Weights of a small mixture-of-experts language model, trained from scratch on English Wikipedia.
Size: 13 layers, width 256, vocabulary 16251, 62.2M parameters.
Experts: 16 experts in each of 13 layers, 352 GeGLU neurons an expert, 1 pick a token, a softmax router.
Training: a variant of Adam for the experts, 349M tokens, 5324 steps.
Below are experts of layer 7 (counted from 0) of a mixture-of-experts language model. Rows are named router (the router's row for the expert), gate (a neuron's input weights, with its number), up (a neuron's input weights, with its number), down (a neuron's output weights, with its number) and show model dimensions 0-255. Each number is 128 + 24 x the weight over its row's rms, rounded and kept within 0 to 255.
Before each expert's rows: "mostly gets" lists some tokens that are sent to it at least half of the time; "comes after" lists some tokens at least twice as common just before its tokens as in all text. This comes from a sample of Wikipedia text that the model never trained on. Tokens count by the router's weight.

# expert 9
mostly gets: " DF", " there", " —N/a", " There", "°W", " it"
comes after: " |", " on", "|", " On", " as", "On"
router [112  79 114 146 150 140 121 126  98  84 146  96 144 126 120 136 132 144 179 124 112 123 139 165 145 147 122 138 116 136 100 127  94 123 129 146 107 171  99 131 111 109 138  82 151 136 122 179 140 159 116 121 128  87 138 155 128  50 103 147 154 109 152 169 143 177 133 115 133 110 152 108 140 105 137 127  99  93 128 102 108 130 123 115 111 131 134 117 171 139 145 125  94 147 144 127 109 110 168 159 103 119 137 142 178 124 117  93 122 164 152 138 111  90 113 110 128 151 140 103 152 132 108 122 111 105  83 111 188 126 113 166 158 129 137 157 110 144 115 139 130 115 135 157 107 148 162 115 186 122 140 126 127 124 119 137  91 129 116 109 141  92 191  95 132 120 118  84 131 134 146 194 118 161 142 118 136 135 128 103 148  91 118 142  84 120 104 114 132 139 132 102 124 125 164  96 127  99 100 131 123 113 121 109 131 147 123 157 119 106 127 127 141 116 152  54 103 121 120 116 104 156 159 150 155 153 114 184 131 166 133 122  84 159  91 136 165 136 112 132  89 158 153  89  86 127 139 138 129 126 148  99 100 128  86 128]
gate33 [132 134 125 137 180 131  75 132 131 127 118 127 150 165 149 143 142 117 128 152 169  96 126 156 130 126 132 129 117 132 117 130 127 132 159 136 155 149 164 193 145 130 134  98  60 119 106 167 110 122 109  93 146 102 123 150  98 111 121 125  64 163 116 182 135 117 140 114 137 112 122 135 132  89 149 157  93 117 180 151 121 123 121 111 165 159 163 136 125  94  94 100 172 133 140 125  76 108 151 154 127 135 108 133 108 108 135 134 157 118 116 157 166 143  93 114 118 119 147 164 144 160 141 122 102 100  83  82 136 112 120 122 109 106 111 117 126 112 126 117 142 151  98 158  85 131 148 132 103 155 156 116 164 122 140 106  95 143 134 109 124 137 141 139 100 130 123 138 128 109 107 166 125 164 138 146 115 123 130 130 159  95 115  96 140 151 105 168 127 158 171 122 118 150 121 139 102 103  85 139 128  73 160 114 100 170 137 147 146 125 138 177 148 171 126 109 156 170 114 141 149 177  81 146  99 126 110 134 163  97  93 136 108 101 101  73 120 121 138 126 130 112 137 160  87 117 146 136 102 137 140 111 151 151 112 109]
up33 [116 114 155 116  61 144 130 127 126 126  98 135 103 113 174  99 133  98  96 130 194 132 174 127 172 113 181 131 120 134 100 140  91 127 196 176  83 126 122 116 141  90  98 112 135 123 180 139 118 119 174 142 133 135 139  98 100 163 112 136 127 129 165  81 124 105 130 109 115 130 120 128 110  97 128 165 127  97 145 106 151 136 203 117 141 114 115 114 168 126 136 110  97  98 140 124 116 128  97 147 102 158 126 144 150 160 106 143 136 170  73 118 122 136 166 134  81 135  98 117 152 105 116 101 142 131 139 115 116 124 120  85 129 133 150 154 137 108 135 112 160 119 121 135 160 135 141 138  84 142 116  94 127 139  91 102 138 141 140 111 138 103 151 149 137  95 149 103 131  90 129 135 109 134 143 127 192 185 123 132 105 156 143 122 130 146 149 130 158  92 123 115 150 134 104 115 127 146 152 145 120  95 100 143 124 127 158 152 124 173 109 115 145 115 139 146 103  90 150 138 139  99 154 126 137  78 115 112 150 106 164 177 140 157  96  97 140  95 112 109 140 110 147 136 152 148 138 164 134 136 150 123 147 137 145 130]
down33 [121 115 125 134 168 127  80 108 140 117 154 166 101 127 126 158 156 131  53 119 103  88  91 121 124 110 118 116 107 162 143 114 137  99 107 109 124 111 149 123 139 141 122  91 166 129 128 163 147 159 128 104 129 122 151 128 163 126  97 125 134 169 128 155  91 141 100 176 123 140 110 116 121 141 109  98 112 146 147 137 102 152 123 142 103 140 137 168 128 153 119 215 165 122 128 166 108 166 152 172 109  98 119 158 135 158 142 128 102 149 116 109 147 145 118 125 146 124 103 134 174  81 122 123 117 139 106 117 118 137  85 120 132 142 144 140 149 145 135 138 148 119 153 105 127 124 127 146 150 121 142 138 138 116 141 138 118  92 151  77 149 105 123 100 116 116 128 151 194 146 127 116  86 132 121 171 114  95 148  99 201 170 118  99 138 151 104 116 120 176 172 143 126 155 113 132 136 100 130 111 105 141 119 128 150 155  78 103 124 105 139 155 123  82 105 114 145 134 114 125 178  88 107 128 121 126 151 119 121 131 101 141 117 111 142 166 139 192 138 122 173 102 101 135 154 134 160 129 129 114 155 134 157 153 156 160]
gate34 [136 120 122 124 108 124 156 143 132 160 134 130 106 154 113 156 110 103 106 135  73 125 111 124 106 132 161 126 150 147 128 113  92 166  99 136 165 104 154 104 147 136 125 145 127 105 123 122 103 127 161 120 117  90  98 103 140 112 147 140 142 173 105 132 150 146  51 112 162 102 155 143 151  85 144 126 140  82 142 111 129 142 140 110  95 152 138 110 146 138  91 116 181 168 148 141 134 135 103 125 135 147 153 113 142 115 133 137 101 147 124 141 141 190 132 151 162 150  92 121 148 109 120  50 135 123 159 104 112 124 145 182 104 119 109 115 138 107 121 146 155 133 152  94 150 138 152  99 142  86 136 145 120 138 205 133 144  99 159 117 125 101 134 103 110 115 147 128 136 145 107  98 157 128 125 116 115 147 101 112 134 117 125 134 112  96 155 165  96 137 122 137 104 123 107 100 156 142 109 114 115 143 131 120 114 140 123 153 137 149 126 142  80 151 130 108 126 159 195 157 145 129 163 140 159 130 132  74 132 147 188  98 136 112 152 106 129 129 151 129 114  53  83 155  92 137 137 140 121 107 149 119 176  99 129 127]
up34 [144 157 150 200 148 162 121 130 156 140 108 124  99 192 159 107 139 122 145 119 109 140 115  75 122  95 124 142 132 126  92 111 129 128  92 125 123 147 101 132  91 147 148  94 148 105 117 133 105  95 150 112 106 104  88 122 108 121 132 120 122 161 121 135 131 130 114 136 149 122 188 106 169 129 139 132 162 146 145 107 104 155 129 113  71 107 114 131 104  91 132 108 165 148  97 127 126 187 107 145 173  92 137 148 127  90  52 146 122 107 106 116 111 100 155 144 116 137 144 107 147 176  94 121 140  89 131 131 138 124 165 102 150 119  91 159 114 110  98 166 145 124 131 110 125 115 124 110 137 122 113  85  99 106 124 119 118 139 161 144 131 124 141 117 149  87 109 113 119 111 137 128 176 111 124 139 149 137 106 123 142 141 127 111 107 137 101  98 113 118 126 142 138 117 128 169 133  97 150 137 127 133 102 134  93 127  93 183 101 116  95 139 133 113 128 127 139 146 120 136 143 129 157  85 180  97 134 117 125 134 154  32 106  81 134 132 116 139 122 121 138  86 104 151 144 148 180 127 101 143 136 114 157 132  98 123]
down34 [183 179  91 176 141 132  93  93 139 107 138 154 110 163 155 135 122 135 192 120 117 117 115 116 150 149 127 120 139 134 127 112 134 150 121 131 115 142 131 191 147 146 135 120 142 124 166 107 161 143 131 123 133 121 124 127 136 157 120  78 112  53 101 128 172 157 154 116 163 120 108 157 143 145 125  98 133 167 109 133 113 122 156 153 131 136 145 150 166 179  92  16 166 131 182 134 142 164 130 136 144 124 140 139  97 129 131 135 176 133 103 115 164  73 137 108  96 122 173 100 147 128 129 114 118 102 111 107 134 156 149 129 127 119 116  97  82 121 141 152  75 117 138 120 113  98 109 117 124  91 167 117 109 175 130 124 111 144 171 163 135 134 105 129 108 153 102 106 107 132 120 143 128 123 129 107 120 131 105 122 107 114 152 145 110 135 154 145 118 129 126 143 118 163 101 113 153 137 148 136 135 108 122 137  85 134 111 121 132 122 109 138 150 108 145 144 131 106 152 124 143 103 125 125 129 110 125 152 104 128 144 152 132  91  80 125 168  83 128 142  93 114 141 118 149 147 136 108 171 117 168 103 129 158 123 118]
gate35 [153 132 117 119 109 152 174 165 116 172 135 114 123 161 132 156 116  95 122 106 149 155 141 118 108  81  86 114 151 120 127 139 112 102  87 113 121 133  76 151 150 146 120 144 126  64 145 151 102 103 135 117 114 143 128 118 134 152  96 128 120 135 119 138 144 111 158 141 137 150 127 111 110 158 186 166  80  92 109 128 116 109 125 121 110 147 112 101 123 101 109 122 119 135 127 120 154 115 112 133 128 161  84  91 142  58 115 112  93 132 115  79 142 129 171 135 110  95 156 167 215 128 128 111 176  69 138 147 131 141 128 117 110 165 111 132 119 145 138 168 118 139 116 115 102 145 140 107 127 143 112  91 150 156 119 119 123 108 149 139 106 138  74 105 116 114 123 137 115 123 143 153 112 142 143 116 158 122 128 165 156 157 157 110 114 152 159 103 150 100 107 133 144 108 105 156 154 115 142 105 113 125 141 109 128 102 173 122 154 133 124 114  90 107 132 154 154 148  78 149 152 128 134 126 179 120 115 165 105 124 167 104 156 133 125  98 111  93 146 125 125 136  76 136 134 156 103 103 102  81 126  86 128 135 149 150]
up35 [ 98 154 117 124 119 138 134 153 116 129 104  87 156 101 103 140  85  93 121 113 124 136 149 116 122 106 131 106 122 110 110 110  89  97 103 127  98 171 126 106 185 141  92 136 124 134 136 125 133 120 143 112 122 142 120 136 128 151  79 122 156  98 138 125 136 166  71 163 132 120 146 121 118 105 100 133  87  78  99 142 138 165 135 110 107 100  69 133 155 105 111 141  73 153 166 148 152 128 128 117 125 155 117  98 138 103 144 140 136 176 124 177 123 117 118 106  90 125 158 142 131 125 162  87 125 117 116 112 179  84 140 131 162 198 129 160 131 105 120 112 142 188 143 139 146 111 104 125 125 125 122 121 106 144 101 130 129  96 170 139 116 108 105 161 112 127 138 132 107 101 143 130 112 146 123 164 139 146 119 132 129 142 188 166 112 105 123 103 114  99 127 162  92 163  91 114 101 170 118 110 122 143  94 154 141 132 140  86 154 180 105 116 131 125 107 129 111 104  94 144 188 135 117 141  83 138  97 129 116 133 139 134 159 133 131 144 150 119 152 112 118 180  94  97 145 156 122 160 127 123 138 107 130 156 157 144]
down35 [ 96 132 122 150 124  97 116 120 150 137 119 114 119 109 123 130 106 111 202  77 117  97 134 116 157 143 126 130  81 164 115 108 146 142 164 127 143 155 132 120  83 162 123 113 142 117 113 103 143  91 137 139 139 149 133 142 133 145 128 172 124  96 128 127 180 128 119 145  99 130  99 149 116 140 159 145 154 147 130 112 125 140 119 136 104 103 149 152 151 115 154  22 157 137 146 127 128 140 101 101 176 151 142  92 109 121 123 169 128 124 151 145 136 130 143 131 129 127 142 124 143 161  98 145 119 115 109 137 113 136 137 124 131 121 141 128 125 122 134 113 160  93 110 132 151 143 120 112 112 117 115 125 128 149 142 111 120  93 169 136 171 101 120 134  89 136 135 111 141 168 105 133 107 118 139  80  99 108 136 230 144 128 135 131 143 106 115  79 134 141 124  99 116 143 120 133  96 144 130 132 121 100  90 154 124 157 142  90 135 164 102 104 133 148 170 129 113 120 125 132 162 113 196  69 136 126 124 103 118 124 150 105 121  93 157 119 196 134  95 138 187 145 121 149 134 105 144 127  96 152 112 175 145 105 100 138]
gate36 [ 91 144 151 132  94 107 110 119 152 146 116 120 136 140 116  98 121  58 127 112 127 119  93 106 108  88 143 111 133 102 128 138 121 102 134 156 134 151  84  55 146  96 126 112 140 117 171 145 119 102 102 108 154 135 110 146 103 143  94 150 169  88 101 147 121 143  83  93 119 139  97 122 114 139 125 138 129 115 136 125 111 113 134 162 131 113 109 114 124  69 130 153 143 121 144 177  86 170 122 157 147 109 123 117 133 147 124 172  60 148 142 168 105  60  91 125 149 129 115 145 122 109 137 146 128 140 156 164 105 122 102 115 116 128 149 125 135 125 111 120 131 124 133 120 107  78 147 145 137  62 145  97 105  95 123 143 150 134 118 115 149  77 110 128 168 119  90 125  98 108 120 103 152 126 119 134 145 147 127 125 124 131 136 136 162 127 152  98 119 129 124 114 106 104 125 137 143 138 114 177 129  90 117 115 128 135 148 163 146 199 137  92 131 139 144  97 141 110 116 142 151 145 137 135  90 139 164 143 174 138  92 143 138  98 143 109 122 142 135 111 128 116 104 114 160 107 118  52 151 151  77 155 147 124 131 144]
up36 [119 134 157 163 133 109 140  94 156 125 224 127 136 152 156 145 165 118  93 148 100  80 116 120 141 168  72 120 129 127 153 173 171 133 123 118 146 104 119 129 126 128 163 161 124 119 148  91 129 153 125 144 102 134 101 129 137  93 132 144 102 152 113 116 129 108 158 143 143 164 134  79 146 125 180 128 145 156 133 138 124 113 142 150 138 130 127 141 139 147 167 105 155 115 178 105 131 139 115 123 137 114 147 101 123 144 138 106 152 156 111  96 131 164  85 122 140 173  58 130 126 156 178 140 158 128 141 139 145 122 115  92 119 114 138 134 106 183 147 153 105 145 157 135 109 123 121 147 129 162 127  77 123 131 160 140 120 117 140 110 128 103 116  75 157 178  94 100 116 155 124 116 123 118 117 150 105 116 133 119 110 128 158 111 105 110 124 129 122 141 151 145 155 109 160 142 167 159 124  84 107 123 102 143 142 136 109  91 155 150 152 138 105 123 103 164 173 134 106  73 126  88 137 165 137 108 131 126  84 137  71 125 108 127 173 101 143 139 152 117  92 124 100 126 133 104 124 125 129 129 144 130 119 123 154  96]
down36 [151 172 124 118 121 110 123 154 119 110 125 119 118 137 163 128 101  95 137 100 131 112 135 121 147  93  99 123 132 154 135 126 137 144 137 117 124 150 155 103 152 121 115 120 148 109 147  95  93 116 111  99 141 114 124 112 148 127  94  80 121 145 147 149 144 116 129 119 115 129 137 165 133 113  89  59 144 137 152 129 118 151 114 137 164 122 134 130 154 166 146 146 176 140 125 102 161 130 148 181 119 132 115 112 114  80  69 127 148 117  97 148 122 157 113 142 124  74 111 113 118 131  87 134 126 128 167 109 123 132 127 125 177 131 147 158 139 111 210  84  76 125 116 140  77 119 135  88 142 119 135 125 111 106 183 140 159 105 142 127 179 152 142 140  87 107  86 116  82 129 136 159 142 175 131  94 129 121 138 112 143 165 142 134 119 143 135 156 129 129 109 107 107 154 165 162 139 156 110 169 127 108 125 134 134 135 112 130 137 103 155 179  82 157 144 138 114 136 100 144 148  88 102 161 155 117 146 108 142 136 154 130 101 136 133 118 167 142 162 141 150 152 100 122 166 145 168 162  92 147 134  75 133 109 115  98]